Weights of a small mixture-of-experts language model, trained from scratch on English Wikipedia: vocabulary 32000, 32 experts in each of 13 layers.
Below are experts of layer 9 (counted from 0) of a mixture-of-experts language model. Rows are named gate (a neuron's input weights, with its number), up (a neuron's input weights, with its number) and show model dimensions 192-255. Each number is 200 + 20 x the weight over its row's rms, rounded and kept within 0 to 999.
Before each expert's rows: "mostly gets" lists some tokens that are sent to it at least half of the time. This comes from a sample of Wikipedia text that the model never trained on.

# expert 20
mostly gets: " Succeed", " Preced", " Coordinates", " Category", "See", "tion"
gate0,218,259,197,172,182,181,215,215,176,200,219,222,200,181,195,198,230,197,168,180,194,178,200,179,210,208,173,188,213,216,221,202,204,197,171,212,206,193,202,179,194,193,180,190,182,192,173,200,205,209,203,187,205,229,200,215,208,216,164,221,205,214,206,189
up0,214,197,161,177,222,168,207,179,185,209,219,219,182,210,227,184,197,206,200,221,189,218,207,206,202,207,174,198,155,224,221,195,230,152,229,193,198,187,178,174,191,197,189,213,187,210,221,201,231,180,190,226,189,227,202,182,212,175,160,190,198,223,181,222

# expert 17
mostly gets: " August", " October", " December", " April", " September", " November"
gate0,175,227,226,181,222,231,198,176,245,202,204,216,200,226,206,226,162,193,207,218,185,184,187,221,162,189,191,167,182,194,176,211,212,204,176,191,195,206,207,216,208,210,229,178,202,206,179,206,198,245,223,172,180,205,230,165,185,192,197,207,182,209,193,221
up0,193,170,206,183,188,251,228,223,229,176,206,186,200,214,196,202,153,173,211,193,203,167,199,192,201,227,233,201,212,193,200,183,194,174,184,195,214,205,188,214,212,208,190,224,183,185,169,177,182,195,199,186,202,244,189,178,218,169,203,170,243,206,229,206

# expert 2
mostly gets: "/", "–", " •", " re", " co", "_"
gate0,222,206,200,218,224,217,183,198,212,195,186,206,204,190,215,203,207,202,163,182,175,243,183,216,236,220,209,191,176,196,227,223,211,253,202,193,161,217,159,186,208,203,196,222,204,164,197,216,181,187,203,151,188,195,166,169,219,222,185,199,186,187,221,178
up0,200,205,225,212,187,202,182,195,191,187,217,169,222,221,197,212,209,180,211,190,231,198,179,181,205,170,204,185,223,189,189,215,203,181,192,222,184,233,173,197,215,243,194,179,217,213,236,226,234,208,176,200,186,174,188,220,197,203,172,200,243,223,180,185

# expert 28
mostly gets: " former", " local", " public", " new", " large", " small"
gate0,229,207,221,200,160,160,230,198,223,180,187,183,204,185,218,196,208,172,223,210,189,185,188,185,164,173,203,144,217,228,200,192,198,171,187,196,179,214,211,177,219,194,210,244,205,209,185,170,219,218,194,197,200,226,181,221,197,217,196,197,206,199,179,238
up0,189,197,187,205,220,198,211,187,160,163,186,210,186,201,211,200,214,177,202,174,214,222,206,203,185,214,201,192,188,191,187,187,186,202,214,228,194,191,227,194,227,201,190,235,199,202,175,182,203,200,216,200,189,215,193,216,177,223,196,202,166,172,225,209

# expert 1
mostly gets: " the", " its", " his", " their", " this", " a"
gate0,225,224,206,183,200,224,167,207,190,188,228,230,200,231,189,156,179,208,183,195,196,224,181,207,207,205,181,225,208,229,210,211,184,183,191,208,186,215,240,222,198,194,225,138,221,169,209,212,212,217,241,177,165,227,207,197,227,210,178,223,209,223,206,189
up0,162,219,190,170,219,186,211,211,207,200,191,188,181,215,172,207,205,211,261,196,212,211,161,221,195,213,253,205,193,221,182,147,175,185,216,208,204,203,147,238,145,225,176,218,245,214,217,209,194,186,188,228,191,190,185,188,188,195,200,212,196,190,192,219

# expert 0
mostly gets: "G", "D", "J", "K", " G", "B"
gate0,191,219,239,213,180,206,165,179,199,191,215,196,177,181,165,214,208,185,233,176,196,212,210,199,167,193,191,216,205,205,209,203,219,218,190,212,199,225,216,214,214,211,212,200,165,199,189,221,194,204,164,189,190,235,246,158,190,196,194,191,229,187,175,212
up0,212,214,185,228,231,251,201,186,219,197,195,220,215,177,197,226,211,191,204,171,187,215,177,190,205,224,220,166,210,188,207,191,197,236,246,185,209,186,206,194,177,184,177,204,202,202,184,164,211,203,215,219,162,201,212,203,185,195,226,205,212,210,181,173

# expert 8
mostly gets: "o", "i", "ia", "a", "ya", "ka"
gate0,150,203,213,215,147,197,199,188,185,212,211,201,205,225,203,207,202,179,190,210,206,207,206,186,197,216,220,156,203,191,207,211,224,230,210,230,192,199,210,237,184,181,209,206,219,185,212,214,188,211,153,188,154,177,212,194,171,212,217,179,175,210,195,189
up0,195,200,193,204,206,182,259,196,188,162,214,217,227,211,202,231,200,192,213,184,227,218,210,165,213,189,207,188,180,181,213,207,218,194,233,201,219,206,209,176,181,200,189,197,176,230,216,171,227,196,200,186,179,208,185,163,202,219,219,184,203,223,174,206

# expert 21
mostly gets: "==", "===", " ==", " ===", "====", "\"."
gate0,202,171,175,185,203,210,224,184,237,169,224,237,201,173,190,168,202,195,224,188,210,171,253,215,218,232,203,215,230,175,222,211,194,187,208,225,198,209,231,178,217,215,160,199,215,189,166,202,173,192,207,194,210,187,194,165,154,204,176,220,201,215,232,206
up0,182,193,205,177,202,204,236,215,188,217,225,184,224,209,189,151,186,208,172,203,205,231,202,197,186,191,234,209,189,228,208,178,171,198,154,202,214,185,206,226,178,187,197,209,185,197,167,197,215,228,216,188,212,180,195,196,209,169,208,236,207,177,169,208

# expert 18
mostly gets: " Live", " Nominated", " Best", " Your", " You", " Girl"
gate0,185,164,158,212,194,173,225,202,165,212,217,197,218,204,234,211,207,247,197,173,196,207,216,168,196,213,215,199,204,203,176,185,201,221,198,197,228,217,128,190,200,181,182,212,197,213,213,216,208,231,166,182,176,202,202,196,238,226,217,192,189,200,203,160
up0,243,188,213,193,205,208,212,204,210,195,214,190,212,212,225,224,189,192,212,196,185,201,194,205,182,192,218,198,206,160,212,172,217,194,216,242,173,243,200,196,187,216,179,218,220,202,210,209,191,223,166,213,197,224,200,226,215,237,165,179,201,201,229,217

# expert 30
mostly gets: "ley", "el", "ney", "ham", "ov", "mann"
gate0,210,149,197,158,175,230,195,202,163,212,198,190,208,198,183,212,215,207,217,161,224,216,163,197,212,208,198,184,198,216,199,195,216,164,167,219,186,183,204,182,183,175,160,211,205,194,241,206,195,196,188,194,220,205,196,177,183,200,182,213,152,215,175,218
up0,199,176,212,190,179,180,216,203,212,193,181,213,212,202,205,210,196,147,179,188,150,193,224,208,201,194,203,207,216,205,198,204,206,176,182,220,188,181,192,203,197,227,222,185,238,215,160,204,179,200,189,182,202,227,233,193,186,231,189,223,208,183,236,190

# expert 6
mostly gets: " there", " years", " up", " year", " century", " known"
gate0,216,152,189,201,195,199,194,199,171,233,203,225,205,203,185,184,211,197,214,219,196,213,206,213,202,191,179,208,184,204,219,208,218,218,177,160,210,174,194,198,204,203,190,196,241,196,217,228,159,223,217,206,169,211,160,199,150,202,187,207,176,175,228,222
up0,211,196,192,185,185,196,177,179,204,218,228,210,198,209,210,190,230,178,212,191,191,175,222,206,213,238,189,195,168,192,230,187,185,188,228,187,208,167,231,186,184,169,189,186,193,210,207,210,176,176,233,169,215,177,231,189,215,214,202,223,213,205,195,204

# expert 5
mostly gets: "In", " In", " during", " until", " in", "On"
gate0,207,173,208,224,219,199,213,178,216,181,221,200,212,186,212,232,192,224,190,162,177,206,209,183,179,195,177,170,179,211,214,180,218,189,208,192,200,187,218,168,202,203,197,227,194,189,150,203,192,248,212,173,209,178,209,163,204,203,181,238,138,183,183,190
up0,160,205,225,192,194,209,203,222,191,210,216,199,194,193,208,213,172,213,207,204,204,179,201,219,194,169,239,203,185,193,188,212,186,187,150,226,210,198,208,231,217,240,186,231,165,228,216,219,203,168,181,157,211,204,219,211,217,219,227,173,226,233,217,204

# expert 15
mostly gets: " \"", " -", ":", "):", " [", "—"
gate0,208,168,186,198,204,212,220,190,207,234,183,202,195,261,185,160,172,232,189,196,164,176,178,193,193,173,209,183,169,191,189,221,216,238,179,204,172,250,188,195,168,192,172,209,204,223,179,160,209,194,190,236,180,215,186,231,187,191,187,176,189,213,179,186
up0,209,221,213,170,186,152,183,188,213,183,174,215,207,220,182,190,213,200,210,223,200,190,189,170,233,242,218,172,184,198,204,219,194,190,202,201,201,227,192,196,211,199,225,176,211,145,183,204,184,227,176,190,194,176,220,209,179,222,194,183,234,223,190,160

# expert 13
mostly gets: " 6–3", " Apps", " MF", " Votes", "0.0%", " 6–2"
gate0,189,179,207,150,191,202,223,203,166,216,232,188,206,199,225,209,232,204,216,203,224,192,214,208,199,204,226,192,190,209,187,203,179,231,226,208,211,205,185,222,198,231,214,220,214,181,232,194,218,201,208,161,204,211,207,214,186,159,144,169,211,177,192,194
up0,201,230,192,220,204,188,181,203,239,191,175,223,211,195,222,188,179,210,180,189,201,187,195,192,186,208,195,171,219,204,241,201,199,199,178,209,196,196,234,217,189,227,208,231,169,213,187,200,173,161,198,233,192,204,160,200,199,250,167,217,201,197,227,223

# expert 14
mostly gets: " David", " William", " Richard", " Smith", " Tom", " Michael"
gate0,251,192,189,206,215,239,177,211,209,205,211,226,205,186,191,214,195,182,181,213,180,163,178,182,228,205,188,177,205,205,198,185,204,188,186,214,171,195,204,230,238,205,186,201,213,190,228,217,228,164,200,158,230,197,242,184,186,240,200,194,198,174,177,172
up0,191,156,194,176,229,195,201,211,194,197,251,158,197,197,224,223,172,180,199,193,221,150,211,232,180,239,171,195,215,229,204,175,204,180,195,207,186,190,175,213,211,195,200,231,187,226,204,202,202,235,184,185,186,178,234,235,191,204,209,225,176,187,193,183